Experts of a small language model: vocabulary 4048, 32 SwiGLU neurons an expert.
Below are experts of layer 2 (counted from 0) of a mixture-of-experts language model. Rows are named router (the router's row for the expert), down (a neuron's output weights, with its number) and show model dimensions 0-127. Each number is 128 + 24 x the weight over its row's rms, rounded and kept within 0 to 255.
Before each expert's rows: a language model's description of what the expert responds to. This comes from a sample of Wikipedia text that the model never trained on.

# expert 56
What it handles: Second syllables and accented vowels after an initial B, G or b, such as G-á-bor, gu-é-ridon, b-oy-hood, plus stems like part, Bar, car.
router [125 142 166 104 133 136 141 136  76 112 114 113 131  92 108  77 180  84 114 124 123 135 113 149 150 108 135 119 119  97 115 159 136 119 173  98 127 100 135 121 115 114 146 160 105 152  89 142 153  99 171 148 166 161 149 145 163 104 109 138 171  82 110 101 130 137 169 127 149 148 108 144 140 129 103 130 148 153 115 101 136  82 133 134 146 156 137 143  98  86  93 152 130 133 131 105 108 142 115 158 159 128 128 122 139 157 122 146  90 139 139 137 147 119  87 128 147 136 117 150 145 101 103 155 118 147  97 195]
down0 [100 105 134 137 117 153 117 114 103 154 113 113 171 126 121  83 163 133 150 154  81 164  55 152  76 121  84 135 145 107 138 136 139 137 148  89 105 127 111  99 128 104 131 135 169 106 141 110 123 123 130  89 136 141 130 149 125 182 129 137 117 149  97  89 143 106 126 135 115 157 161  97 126 106 162 147 152 133 125 162 169 105 130 135 109 104 159 112 154 106 108 141 107 147 149 119 106 148 119 107 112 155 132 145 125 132 153 130  92 122 130 104 114 148 114 179 134 124 141 178 138 117 109  83 154 181 111 131]
down1 [ 95 173 116 125 151 128 124 134 137 143 136 133 149  70 142 118 105 112 131 114 124 151 149 132 112 102 120 109  93  89 154 153 127 157 120  91 134 137 120 112 143 137 145 136  94 138 148 117 126 170 130 137 122 176 110 131 131 130  65  90 103 122  76 124  86 130  82 168  99 125 112 133 113 153 193 146 129 123 118 134 125  95 134 148 152 111 153 149  84 150 145 160 108 107 139 142 139 110 144 137 142 149 110 119 148 141 118 116 141 165 148 186 171 148 156 116  96 131 102 130 101  97 151 123 124  88 162  91]
down2 [148 113 128 139 120 101  85 105 126 176 146 123 153 112  95 111 129  97 159 155 126 128 105 133 128 120 119 153  97 114 136 150 142 114 142 102 134 137 110 155  82 117 112  77 145 153 113  86 132 118 136 147 124 128 113 153 106 126 132 168 103 165 150 123 141  87 131  90 123 163 140 116 138 131 109  81 141 156 106 142 151 133 148 110 120 118 140  99  78 128 174 107 130 141  91 122  67 113 101 106  74 168 132 151  97 104 115 134 158 116 108 119  99 133 115 134 113 116 140 122 118  96 131 183 188 135 106  97]

# expert 23
What it handles: Middle pieces of proper names and technical words, like Nap-ole-on, Nuc-le-otides, Sulc-us, often in taxonomy or data lists.
router [174 137 115 105 148 121 114 133  74 169 181 131  71 129 123  67 114 120 155  94 135 145 115 138 145  89 112 136 169 162 113 125 157 140 182 144  97 146 119 125 125 118 129 118 154  66 127 116 128 112 105 152 120 128 131 134 107 122 155 104 121 132 131 116 159 131 114 131 112 142 125 146 134 100 140 124 136 115 191 144 118 149 130 108 141 107 131 150 114 139 169 124 132 185 101 137 126  82 146 136 104 145 125 127 131 154 110 123 132 134 149 130 103  99 173  86 139 164  97 111 106 148 145 155 145 127 112  73]
down0 [180 118 169 142 111  98 120 191 140 124 131 100 113 156 137 122 123 151 158 108 127 155 150  99 137 127  73 134 139 144 183 131 100 157  98 130 113 103 162 150 109 130 110  80 121  99 106 139 118 137 124 150 120 118 134 167 155 124 143 159 113  91 112 107 142 115 128 159 151 161 120  86 130  93 185 127 132 115  93 163  99 120 183 138 124 125 144  91 137 133 148  83 137  99 131 146 118 144 110 145 102 134 122  94 107 128 134 141 152 173 128 144 115 136 165 122 138 125 161 124 121 117 138 123 127 174  95 160]
down1 [177 127 144  86 128 121 149 145 126 151 129  80 139 133 145 163  84 120 128 111 108  69 117 114 116 153  91 144 156 156 146  94 182 145 134 129 111 133 115 130 121 152 114 106 155 101  73 138 133 143 118 128 126 131 115 168 151  88 121 107 175 106  77  99 147  90 143 139 118 106  75 119 147 139 150 122  87 106  76 152 124 152 139  95 131 125  92 133 177 146 135 131 118 141 111 117 112 101 127 131 124 148 124 136 128  79 148 122 129 125 107 134 128 100 121 120 147 149 145 116 162 126 128 123 110 178  84 131]
down2 [ 78 162 140 159 125 150 144  77 125 134 124 121 128  79 119 131 161  79 105 162 121 131 108 109 133 104 147 143 140 117 138 114 143 121 117 110  85 119 101  96 123 155 138 123 146 106 165  74 101 144 107 188  96 113 142 126 138 132 166  96 153 106 171 129 169 128 107 143 117 126 145 127  96 127 119 170 137 143 125 119  92 120 143 156 135 142 142 144 110  99 146 125  85 139 105 133 139 114 139 116 132 159 161 140  94 127 140  90 153  98 128 138 127 142 154 127 141 130 100  69 162 139 176  94 104 171 124 142]

# expert 0
What it handles: Word-initial or mid-word pieces starting with t, ch, st, ph, mostly t after a prefix or compound start, like over-taking, Water-town, night-time.
router [131  94 133 134 131 150 162 166  97 163 104 107 112 132 108 116 142 141  56 138 107  97 108 116 145 116 128 101 132 130 106 100 169 116  92 117  98 123 104 140 113 197  95 113 147 156 146 142 156 118 129 137 133 130 120 123  93 142  92 107 140 154 139 124 102 120 132 153 143 142  92 158 118 123  84  93 163  88 121  71 111 152 133 113 141 121 100 151 161  93 170 152  93  88 116 152 132 145 129  86 106 130 107 145 157 119 144 116 154 144 145  82 118 112 114 134 134 151 128 148 118 112  95  86 128 134 121 109]
down0 [119 152 131 118 173 114 173 137 125 156 127 128 132 150  91 168 176 121 122 114 111 120 131 118 143 123 129  81 115 107 134 170 144 100  88  97 156 133 142  89 143 101 121 108 133 158  98 139 152 113 104 130  88 123 141  96 132  93 106 141 140 111 144 106 158  93  97 118  89 129  80 158 134 192 120 139 131  78 146 132 137 115 144 136  99 134 111 143 133 116 119 162 121  92 126 158 137  87 124 116 167 113 126 149 142 127 202 107 161 126 187 132  73 140 110 132 124 128 126 124 125 147 145 132 126 127 123 144]
down1 [145 137 147 129  96 122 131  87 109 147 133 125 144 141 157 113 123 140 141 150 130 155 111 102 122 118  69 112 143 118 160 147 132 119 108 142 145 152 128 119  76 125 137 128 143 162 141 152 125 115 126 103 145 133 126 142 140 149 106 113  69 119  90 108 143  86 176 104 100 117 119  97 135 119 106 113  98 164 180 149 115 110 148 176 151 143 148 115 157 125 113 120 117 156 162  76 164 138  79 139 145 150 111  99 165 158 132 113 139  97 122 140 130 139 132 139  92 159 206 139 135 134 165 121 142  86 143 118]
down2 [118 105 133 114  84 132 144 110  86 142 119 163 114 121 122  57 170 104 161  98 132 156 124 137 131 146 161 134 115 132 102  95 125 158 167 131 148 105 145 156 103 134 143 164 200 135 145  97 166 133 139 127 109 158 139 136 169 155 126 144 132 140 163  94 160 135 136 129 128 147  77  92 138 118 136 147 135 126 128 172 113 125 112 161  66  86 145 108 162 142 145 143 137 134 151 134 120 120 153 163 131 161 127 132 122 177 140 127 170  97 153 109 142 134 122 133 113  94 127 120 142 129 114 121 129 141 168 129]

# expert 60
What it handles: Pieces with l, especially el inside words and names, and fl, sl, pl starts, such as Lionel, likely, Homeland, flame.
router [165 164 136  83  96 145 177 131 160 174 152 141 111 121 130 164 163 139 149  98 148 138 109 104 111 158 129 104 141 159 103 139 163 123 131  78 112 135 106 100 140 134  71  85 167 154 130 172 103 105 118 156 104  88  86 155 150 133 117 137 107 146 155 113 158 115 123 130 109 109 138 152 164 132 146  66 124 119 119 138 137 153 132 122 112 106 114 124 156 102 163 100 119 122 100 154 106 166 141 129 110 120  82 144 157  88 124 136 137 112 121 113 116  99 113 122 150 160 106 132 130 151 129 118 132 131 134 160]
down0 [ 85 108 196 142 179 156  98 119 141 131 104 146 105 127 123  83 140 152 182 109 121  75 164 143 140 140 122 106 150  80 124 148 115 155 140 111 185 119 145 114 110 117 119 117 139 114 140  92 119 154 112 127 113 134 120 120 158 103 142 131  92 146 136 149 125 127  96 105 160 159 142 155 102 119 103 169 143 107 133 119 129 135 113 137 142 151 151 131  90 139 140 113  89 164 128 146 131 165 141 113 109 127 123 136  89 139 129  91 151  95 136 131  60 146  96 150  91 132 176 123  98 121 107 118 124 123 129 127]
down1 [158 111 101 133  96 136 118 160 105 140 110 133 100 137 138 153  97 136 138  83 116 118 120 159 160 161 163 126 122 103 117 127 181 119  94 154  66 142 147 133 127  73 118 131 127 122 129  99 114 142 151  97 176 136 139 132 119 127 152 139 127 103 133  90 153 134 153  91 124 160 119 108 153 116 119 123 154 125  83 151 165 116  93 168 120 111 131 121 173 161 133 114  97 122 116 140 110  90 152  76 158 125 146 144 145 174 120 111 142 143 148 110 145  80 136 133  97 137  92 164 109 163 131 156 111 142 105 116]
down2 [150 123 117 100 178 123 134 138 113 111 103 131 111 124 139 154 135 142 173 141 146 107 173 156 105 158 116  92  98 129 146 151  98 146 117 137  98 137 147 125 138 172  78  99 162  75 119 121 145  80 143 119 149 108 136  93 127  79 114 124 139 121 117 127 149 136 143  94 123 112 101 152 128 118 128 120  86 167  88 108 183 126 127 158 147 121 100 106 102 124 140  98 113 110 116 120 146  97 131 143 129 112  96 125 130 115 128 125 136 212 142  94 140 116  98 124 125 105  94 117 178 144 139 147 150 140 142 162]

# expert 29
What it handles: Opening syllables of foreign or unusual proper names in tables and lists, such as Re, De, Sal, R-iy-adh, San S-eb-astián.
router [123 167 153 116 131 110 128 127 115 117  91 125 118 101 162 145 126 155 150 160 140 127 166 156 142 149 107 114 140 108 140 149 101 103  94 159 106 112 144 110 130 101 142  88  88 123  96 155 120 134 170 134 103 121 163 106 130 136 116 137 167 108 112 117 152  96 141 108 119 158 155 120 160 112 128 110 164 144  91 107 124 148 121  85 133 130 166 139 150 166  88  90 141 147  98 105  92 133  90 176 110 133 136  84 115 147 151 117 135  93 116 169 125 115 128 109 111 171 173 130 146 121 112 112 137 169 145 189]
down0 [116 136 128 165 153 129 115 143 134 144 115 159 117 106  70 107 125 141 156 139 123  85 113 150 105 117 144 156 152 131 142 142 116 117 114 118 163 136 148 116  97 129  95 119 125 140 104 154 157 186 134 128 113  99 150 115 152 129 120 134 186  89 127 104 131 141 161 149  94 160 162 132 138 125 143 163 149 151 122 145 119  99 131 140 139 152 174 135  95 185 189 137 132 123 134 195 101 133 158 141 129 105  81 145 101 118 155 164 139 116 128 160 179 155 133 112 103 106 113  93 119 111 134 107 113 132 132 140]
down1 [159 127 122  95 133 164 146 122 138  78  91 114 145 140 176 108 104 107 129 115 121 120 112 119 133 122  99 115 137  96 137 135 140 118 135 115  98 126 126 126 108 142 119 116 117 140 133 135 166 140 133 147 106 176 176 145 132 110  95 124 208  89 101 125 140 114 112 144 153 138 118 119  96 138 168 101 147 128 127 108 146 104 150 111 121 138 130 160 158 127 142 105 112 142 102 130 124 158 147 175 120 151 125 156 138  97 110 144 136 168  72 180 120  83 164 106  77 127 169 123 170 134 112 102  83 139 133 121]
down2 [ 98 130 124  84 127 122 119 120 181 152 130 143  76 130 124 160 148  80 122  91 113 134 126 130 110 135  65 134 205 136 150 110 116 129 125 165 112 125 160 117 126 113 126 117 132  87 110 124 127 113 123 171 126 143 125 186 128 110 140 144 184 102 138 139 110 102 124 186 131 105 133 143 122 127 168 157 111 127 119  98 128 123 155 121 148 150  91 144  96 150 120 155 128  94  94 162 137 152 127 131 148 128 157 107 117 121  99  76 161 129 121 130 120 103 118 112 126 119 146 110 121 128 139 184 106 141 158 109]

# expert 33
What it handles: The er, or, ar pieces inside words such as mot-or, tribut-ar-ies, Crit-er-ia, plus nouns like player, president, son.
router [154 122  94 140 113 119  89 133 182 123 132  73 119  89 138 113 107 130 110 131 181  94 115 122 142 186 108 146 128 144 145 130  90 163 137 142  94 134 133 121 138 103 137 142 172 107 138 155 152 124 146 154 166 170 145  82 152 117 153 124 150 155 132 154 144 116 153 154  91 123 113 107 141 154  99 143 111 134 131 131 111 134 133 170 162 111 105 124 164 100 100 144 111 148 102  91  81 114 136 160 125 131  95 128 143 142 108 132  82 118 159 107 151 110 124 127 153 109 114 158  76 103 102 111 128 145 133 102]
down0 [ 73 123 132 177 112 103 120 110 160 152 123 145 101 112 106 119 143  82 119 152 139 111 118 123 160 134 100 139 117 143 106 123 154 127 160 107 164 124 188 119  88 144 100 123 170 111 141 113 164 126  88 138 108  96 152 123 157 121 144 103 109 120 177 111 116 123 144 167 201 112 146 154 129 122 117 168 159 109 122  98 149 171 129 156 104 145 109 120  86 167 130 104 118 140 140 146 121 164 118 107 118 151 121  92 111 134 119  96 153 119 188 126 137 125 131 128 110 139 141 169 109 122 145 116 130 132 126 155]
down1 [116 149  96  89 110  89 156 141 154 108 153 210 149 141 131 128 156 129 157 134  96 132 153 129 134 157 108 171 119 119 122 143  76 142 187 113  94 145 135 138 100 124 118 102  93 135 124 155 125 143 157 166 137 122 113 157 100 111 143 144 108 142 138 138  84 156  89 166 141 130 121 129 117  99 128 114  65 132 150 180 102 100 144 144 155 125 146 124 140 145 117 120 126 106 101 139 140 174 110 110 109 111 171 160 143 138 127 114 108 155 124 103 165 143 134 125 143 103 132 101 144  95 122 138 101 128 112 145]
down2 [126 166 147 118 131 128 147 124 178 143 139 149 133 131 142 158 137 106 143 144 148 152  87 139 152 146  97 170 136  93 133 136 160 138 160 132 164 137 140 145  78  86 113 147 110 156 115  82 108 141  66 163 119  85 138 121  83 153 129 132 133 170 110 153 100 125 117 140 123  99 115  93  67 106 119 116 185  98 130 132  79 112 123 143 108 108 146 135 123 104 143  89 111 108 129 134 138 126 155 160 145 135 125 120  91 144 108 158 128 115 123 157 116 153 156 113 156 107 102 113 143  87 103 129 107 134 114 146]

# expert 39
What it handles: Second word pieces right after an initial letter, such as an in b-an or B-an-field, plus table digits and pipes.
router [ 92 116 138 142 141 127 116 136 102 114 132 140  94 112 118 124 104 134 160 134 105  87 118 152 120  90 143  89 146 148 119 117 164 146 153 142 108 136 169 153 137  87 129 141 126 160  73 121 154 120 178  89 126 124 136 154 166 137 126 134 147  77  98 112 115 168 143 165 161 143  88 132 137 121 138 132 137 167 129 107 102  93 146 133 115 180  81 137  98 122  86 134 160 128 192 122 133 113 118 115 178 108 150 128 122 108 166 148 144 134 102 101 151 114 109 118 126 120 129 121 133 110 125  84 146 101 146 160]
down0 [115 130 145 127 147 116 117 129 144 126 160 137 136 108 130 124 165 118 155 178  94 106 108 166 130 147 169  94 138  73 149  79 173 158 134 116 112  97 137 120 132 121 145 168 142 125 144 116 128 142 126 141 132 159 165 107 134 112 107 143 123 150 127 125 153 155 107 118 158 116 154 110 116 131 109 103 157 122 140 129 146 173 149 152 154  93 102 158  84 149 155 135 135 162 169 124 129 164 146 172 178 113 155  84 103 121 125 127 142 106 144 113 145  73 111 135 105 108 131  99 189 156 110 119 129 147 145 160]
down1 [125 145 115 129 120 121 109 138 102 135 140 111 147 153 117 126 107 119 144  75 118 141 121 128  72 165 110 121 103 134 182 114 161 113 133 129 123 158 134 118 123 159 124  98 175 129 118 126 142  93 137 118 143 116  97 111 129 133 112 156 124 117 149  77 108 134 166 149 179 173 117 107 146 104 137 141 172 150 123 143 134 110 139 130 155 169  88 128 111 124 110 121 146 126 173 178 140 136 138 161 165 133 126  93 110 112 126 177 111 167 137 156 132 161 100 170 140 150 148 152 103 111  69 149 165 128 156 150]
down2 [ 95 157  99 166 118 117 158 137 111 153 129 128 159 139 150 155 118  90 160 127 118 122 113 131 121 162 102 136 119 107 144 108 140  81 110 159 140 139 176 103 146 128 173 132 128 127  88 101 110  81 181 106 136  82 113 118 135 115 164 135 142 141 128 130 123 146 117 115  79 147 163 138 112 156 131  96 126  79 131 119 107 148 146 146 125 117 139 145 172 166 105 120 129 193 126 128 130  81 135 110 120 106 120 168  90 115 125  98 131  74 144 113 101 121 123 130 159 126  96 108 114 163 119 113 168 115 120 114]

# expert 55
What it handles: Inner pieces after a capital initial in place and personal names, like V-anc-ouver, Y-uc-atán, and first names Pat, Ben, Sam, New.
router [109 124 104 126 116 120 146 105 131  82 144 106 157 152 103 149 148 104 121 172 143 124 158 105 127 158 120 116 117 147 132  93 101  53 143 121  79 127 121 121 108  89 142 121 104 165 120 136 140  80 102 133 158 143 109 134 144  93 102 139 169 140  75 117 138 111 139 141 142 135 127  98 154 117 102 145 141 120 138 144 142 148 145 127 139 130 140 114 121 174 128  78 108 113 125  99 102 136 126 169  64 119 131  93 118 153 139 146 115 101 146 127 108 135 140 177 146 144 182 104 158 147 109 161 132 161 137 161]
down0 [122 162 123 125 135 156 152 113 139 149 139  96 105 104 143 133 158 128  94 144 191 156 111 145 142 142 135 140 162 122 105 114 196 123 108 143 165  87 110 112 124 110 131 101 126 138 136 108 173 167 125 102 124 154 152 114 102 111 128 139 122 129 161 119 127 121 129 130 113 142  95 123 110 150  90 104 119 134 107 137 132 129  79 138 144 115 119 118 125 117 163 127 185 106 170 112 115 135 136 141 129 189 138 144 136 120 135 150 135 123 146  89  91 117 126 173 150 129 125 177 126  95 170  99  99 153 142 200]
down1 [131 134 131 159 121 175 114 112 159  73  93 116 170 143 110 126 123 145  89 167 141 117 147 169 116 132 108 113 144  92 149 119 126 117 149 160 176 134 126  78 160 114 157 123 147  83 130 157 127 116 154 148 112 132 173 150 139 119 158 144 179 127 141  94 151 186 109 110  95 118 108 131 150 140 154 106  99  81 155 164 122 109 109 128 134 120  99 129 122  77 116 121 130 130 117 150 139 126 122 149 117 147 167 141 113 169 119 111 116 119 113 146 121 115 135 118  95 119 143  89 136 157 142 158 157 151 173 133]
down2 [134 151 142 152 157 108 113 100 144 142 143 134 125 157 122 156 126 116  82  97 131 112 133 118 155 106  99 135 156  87 101 131 148 166  87 165 112 175 125 121 199 159 137 120 115 126 114 102 133 134 161 148 160 175 167 121 134 112 119 109  81 164 149 117 134 112  97  87 143  96 156 133 124 155 148  92 124 138 114 116 104 109 147 132 132 165 153 150 112 145 140 157 110 135 110 151 170 106 132 101 154 108 125 128 136 134 106 100 157 110 120 123  91 120 112 120 116 165 160 119 146 139 120 104 187 165 122  89]

# expert 40
What it handles: Middle pieces of Spanish or other foreign surnames and hyphenated names, such as Álv-are-z, Veláz-que-z, Siu-l-un, real-l-ife.
router [142 162 118 114 143 136 114 129 179 108 109 129 119 109 114 110 150 128 143 138 141 166 100 158  97  90 117 139 112 119 143 108 134  56 132 117 148 133 163 120 151  86 168 114 131  80 105 178 116 144  96 103 166 160 130 128 127 137 161 131 129 131 149 156 146 115 101  67 119 143 101 145 145 110 146 114 151 167 141 162 152 170 141 123 108 125 163 143 117 133 121 162 144 156 123 137 141 109 125 130 108 152 144 145 163 111  93 144  84 111 165 158 144 119 164 158 105 169  96 102 116 153 132 137 155 134 133 154]
down0 [105 164 102 111 128 118 122  95 132 118 189  94 108 118 107 107 127  87 145 165 128 146 137 115 133 107 135 133  94 150 146 106 157 124 121 139 133  80 153  73 133 140 127  98 118 103 152 172  98 167  95 107 154 134 137 122 177 123 117 150 129 132 143 110 162 106 135  85  71 128  94 130 103 105  87 151 153 114 112 139 116 147 156  89 105 130 114 147 150 130 118 144  85 103 121 141 149 127 130 160 147 156  81 130 146 133 128 155  94 172 136 153 134 103 144 113 122 120 109 126 151 148 140  94 123 148 172  96]
down1 [136 111 127  90 105 129  94 175 164 141 103 130 127 148  85 105 154 115 125 101 119 149 137 108 123 144 134 108 131 190 128 170 124  84 120 102 149 167 136  88 152 115  99 119 171 131 143 169 114  92 107 133  82 121 113 130 120 125 148 178  96 109 134 152 140 157 156 106 122 160 114 162 151 141 111 159 111 112  80 169 106 175 142 157 104 144 146 142 116 103 109 113 116 141 121 139 123  99 127 129 144 119 163 163 112 108 134 112 126 169 152 112 116 130 104 130 105  82 149 136 178 138 128 156 117 133 130 104]
down2 [110 152 122 112 129 155 115 123 102 117 196  93 148 132 137 165  77 109 125 125 120  97 148 155 116 120 104 150  94  87 129 124 134 152 120 141 145 132 158 122 110 133  59 137  93 170 105 139  92 123  89 135 107 150 120 141 159 102 128 136 109 123 115 131 130 153 135 105 135 129  98 101 135 165 136  99  88 121 131 126 138 147 133 135 188 128 135 116 100 147 135  99 134  93 141 126 119 101 110  95  90  86  90 131 155  92 117 138 111 144 160 116  70 151  96 159 135 137 119 120 149  84  84 142 142 138 132 142]

# expert 41
What it handles: Inner vowel-led syllables inside longer words, like ab, ob, am, em in capabilities, immobile, autobiographical, exam, Anabel.
router [ 90 158  97 118 110 130  95 137 124 157 147 115 133 146 182  68 135 121 121 129 131 120 111 113 154 142 123 104  98 139 127  87 120 149 142 146 133  96 110 146 145 166  81  85 120  92  89 121 142 109 130 130 105 150 137 122 120 171 105 107 133 145 143 141 182 130 158 170 155 147 108 106 122  94 130 155 146 126  81 129 117 159 126 114  81 128 114  91 141  80 157 143 165 125 114 175 105 149 121  90 117 119 121 146 158 163 129 119 100 162 145 145 142 108 126 132 159 136 102 139 152 104 115 120  90 159 142 138]
down0 [100 169 135 152 124 168  93 115 114 189 124  94 149 127  96 179 127 104 147 103 123 142  98  82 122 134 121 136 111 162 164 184  97  81 112 174 150 155 111 136  92 168 159 125 122  99 136 143 132 131  88 158 113 109 130 157 135  88 133 137 116 108 134 137  99 126 103 141 151 131 125 126 127 174 103 141 135 135 116 165 102 120  97  95 129 109 108 128 163 131 125 161 120 132 103  94  97 108 147 145 142 139 128 133 102 135  94 128 143 125  94 132 142 131 167 184 103 107 126 145 101 121 155 111 108 109 119 118]
down1 [128 147 113 158 125 181 125 131 156 131 122 124 116 138  94 143 120 154 143 137 112 174 138 153 107 143 130  78 127 137 123 165  85 154 114  97 121 138 106 112 129 149 159 128 116 106 106 127 140  89  97 143 112 121 133  98 123 100 131 136 118 129 147 140 176 116  96 161 152 134 118  46  72 142 157 109 149  89  85 104 116  94 161 123  95 169 112 144 112 128 155 135 101 121 119 117 143 110 126 127 181 127  83 120 129 104 143  97  64 121 138 148 153 118 156 137 114 116 124 138 120 130 155 155 148 120 159 135]
down2 [124 122 127 113 107 108 137 107 125  96 126 154 189 124 102 117 160  84 112 159 108 101 118 103 140 146 138 120  96  77 115 119 111 176 149  94 107 152  99 105 110 141 106 140 139 123  98 152 188 134  85 162 100 131 116 115 113 109 110 133 128 173 118 120 137 159 137 139 121 148 157 152 147  95  98 134 151 158 148 133 172 129 102 141  96 139 126 129  75 138 187 121 116 103 134 153 142 105 152 155  74 107 112  96 132 101 103 151  90 115 135 123 128 101 130 104 125 145 142 133 134 150 138 153 155 163 111 147]

# expert 24
What it handles: Capitals and pieces starting non-English names and codes, often Turkish, Japanese or Central Asian, such as İstanbul, Kū, Pak, KSA, KBO.
router [133 150 173 122 135 103 152 127 163  82  92 152 169 100 125 154 140 141 165 148 122 169 139 154 116 115 133 123 137 120 134 131 103 141 147 132 144 142 106 104 174  92 147 116  97 153 109 145  94 107 168  99 112 129 134 116 146  98 124 155 127 163  97 114 140 146 131 115 121 140 162 172 143 139 144  95 124 132 133 111 142 119 147 107 131 158 144 123 112 149 161 113 191 170 107 115 114 129  94 160 146 156 141 120  85 124 158 165 149 111 128 128 135 171 115 113 120 135 116 110 178 166 132 175 114 163 174 160]
down0 [130 144  81 140 102 103 181 129 149 126 109  99 116 145 157 127  95 139 136 104 143 104 120 109 107  94 138  99 128 134 119 153  99  95 120  74 120 133 141 178 108 176 124 106 106 138 165 146 132  98 154 128 143 132 155 143 136 164 138 111  87 148  77 142 138 179 117 158 142 111 106 119 126 165 107 119 110  66 133 114 130  87 108 113 123 135 133 178 152 141 139 160 142 135 132  98 139 124 103 145 133 158  58 153 115 119 117 115 107 138 147 130  97 115 132 149 132 126 104 119 120 146 154  97 104  87 113 149]
down1 [112 118 128 117 178 122 132 135 164 122 141  89 112 123 100 101 123 111 147 144 113 140 123  99 147 147 138 133 124  90 147 159 145  98 160  87 155 103 129 147 154 159 135 140 153 143 149  99 102 123 132  67 133 146 131 108 149 110 163 122  78 119 114 126 162 104 119  92 105 108 188 145 148 158 121 101 116 125 113 169 131 177 140 123 166 106 115 100  92 124 100 107 132 166 140 113 124 144 127 134  66 106 133 122 142 102 139 173  94 158 119 104 102 110 130 148 111 121 151 134  90 132 135 104 152 142 181 115]
down2 [ 81  92 125 117  61  98 131 140 118 133 139 103 129  96 121 102 120 103 136 139  93 169 160  76 111 142 125 130 123 123 115 175 126 148 136 139 128 131 152 109 111 141 115  75  87 152 135 151 109 111 142 141 136 106 116 125 128 108 137 135  98 139 182 150 153 108 133 133 153 122 112  87 131 144 134 182 150 186 107 128 144 128 168  95 169 136 114 122 131 111  93 133 133 151 124 136 180 129 132 148 139 179 129 123 132 138 141 123 106 142 117 109 144 105 129 128  96  81 138 153 107 162 178 112  98 167 133 131]

# expert 35
What it handles: Nouns for people, roles, and organizations in biographies and results, like authors, career, University, team, Party, player.
router [131 110 149 127 151 107 117 146 119 185 135  85  98 108 119  89 131 150  99 126 171 142 118 149 127 154 149 128 120 138 117 116 156 167 144 149 129 141 143 157 148 114 140 152 157 118 111 131 115 100 149 114 105 142 116 121  81 115 142 104  80 144 101 134 178 114 112  90  72 108 135 147 151 128 131 111 121 141 109 152 100  95 160 106 134 131 141 101 133 122 127 171 183 152 176 135 116 120 132 171 125 150  66  87 155 128 109 129 165 142 155  87 116 136 114 111 126 145 120 167 101 129  97 130 140 126 171 110]
down0 [146 137 121 132 117 151  73 120 159 126 112 147  92 165  95 141 129 154 131 113 159 113 154  88 151 136 128  83 125 146 143 158 152  94  75 129 134 150 118  94 109 133 133 114 130 139 146 163 142  94  95 144 146 176 161  79 114 150 131  98 135 119 147  97 149 150 184 126 159  88 145  71 122 134 126 105 129 154 145 138 136 120 153 114 141 103 120 109 102 123  90 130 140 109 103 110 160 120 179 140 114 148 161 112 143 147 145 128  95 180 142 168 122 148 112 112 121 168 116 115 102 129 135 149 159 130 135 118]
down1 [121 128  70 143 117 109 112 134 136 105 128 177  93 128 113 144 183 131 131 141 124 160 110 107 172 162 151 161 116 154 126 138 136  96 150 127  99 141 137 133 111 125 121 138 117 148 113  81 101 107 136  71 128 113 122 133 152 152 159 150 111 124 121 135 109 141 108 126  98 118 111 140 134  92  97 131 128 122 126  93 109 165 139  93 148  96 140  70 174 144 111  62 106 124 114 160 119 112  99 114  96 150 161 155 153 113 111 139  65 125 138 122 151 132 117 115  74 167 102 133 129 121 102 135 129 154 126 129]
down2 [158 162 112 184 129 135 118 109 106 109 148 152 123 139 125 127 129 105 123 121  87 139 114 142 119 101 193 152 133 130  88 144 125 161 148 184 145 137 127  92 153 123 136 143  94 120 128  86 106 122  99 132 129 168 111 136 120  87 130 102 123 119  97 127 171 103 127  86  96 144 116 147 155 100 114 108 143 163 151  80 132 114 153 114 134 100 150  96 143 145 112 125 119 166 116 116 111 116 136 160  98 137 155 117 129 138 123  80 144 108  98 137 127 114 127 158  65 132 134  88 137 137 112 131 150 146 152  65]

# expert 59
What it handles: Commas, often merged with a preceding letter or digit, ending clauses, list items, and dates, like line, | 1863, | ashore,.
router [127 106 126 145 138 120 133 118 143 127 110 142 109 142 188 104 123  99 159 105 104  98 117 126  66 155 117 131 111 139 121 125 130 155 107 119 126 122 156 113 109 117 111 144 132 153 174 143 171 100 108 121 113 158 104 121 116 125 139 141 108 116  93 139 100 145  60 114 193 162 109 106 105 136 115 159 107 136 122 117 111 162  85 117 122 120 147 116  90 122 143  89 131 116  82  86 130 137 129 100  92 120 105  75 101 127 136 159 147 110 105 126  97  90 107 111  79 159 110 108 160 151 159 125 130 138 147 126]
down0 [100 135 139 125 174 113 139 119 142 139 141 118 139 134 140 125 183  86 140 113 101 120 169 143 164 122 117 132 150 164 127 123 155 128 114 178 188  80  95 154  93 137 121 114 148 115 174 125 122 113 109 144 127 118  86 126 102 101 153 136 145 106 116 115 111 110 138 162 141 129 160 130 116 117 134 158 123 132 178 138 105 114 139 130 124 145 149 151  88 161 162 158 104 140 138 108 100 170 106 155 155 196 132  98  79 143 139 114 155 109 112 122 161 153 134 118 155  96 125 122 118 100 167 160 108 131 133 130]
down1 [136  89 118 107  94 125 138 140 126 135 154 171 131 171 127 145 136 127 112 124 151 169 108  82 119 115 146 102 150 136 159 151 115 122 140 140 154 145 123 161 127 143  94 125 127  60 103 112 155 144 126 128 102 148 136  97 124  73 127 115 136 108 160  82 141 187 167 167 150 132 128 101 180  85 156 107 131 106 127 142 131 124 130 120 126 123 121 117 153 138 109 153 152 135 106 107 128 133 141 102 128 147  89 107 127 108 124 163  61 146 164 115 130 153 122 166 126 122  69 166 131 143 135 105 152 116 137 137]
down2 [125 121 151 133 146 156 168 159 146 154 169 120 160 131  88 120 130 110 123 127 127 104 126 121  70 104 127 158 117 142 165 121 127 142 135 182 153 128 137  87 104  88 117 143 100 116 139 118 163 158 118 146  97 190 139 172 163 108  84 175  81 130 117 156 125 122 137 153 139 122 115 161 104 112  97 154 127 164 148  97 154  81 119 130 148 155 125 132 135 132 122 153  96 129 127 129 136 151 147 153 150 112 127 148 139 121 112 138 114 113 105 148 109 119 114 133 120 128 178  80 111 133  94  97  77 147 143 128]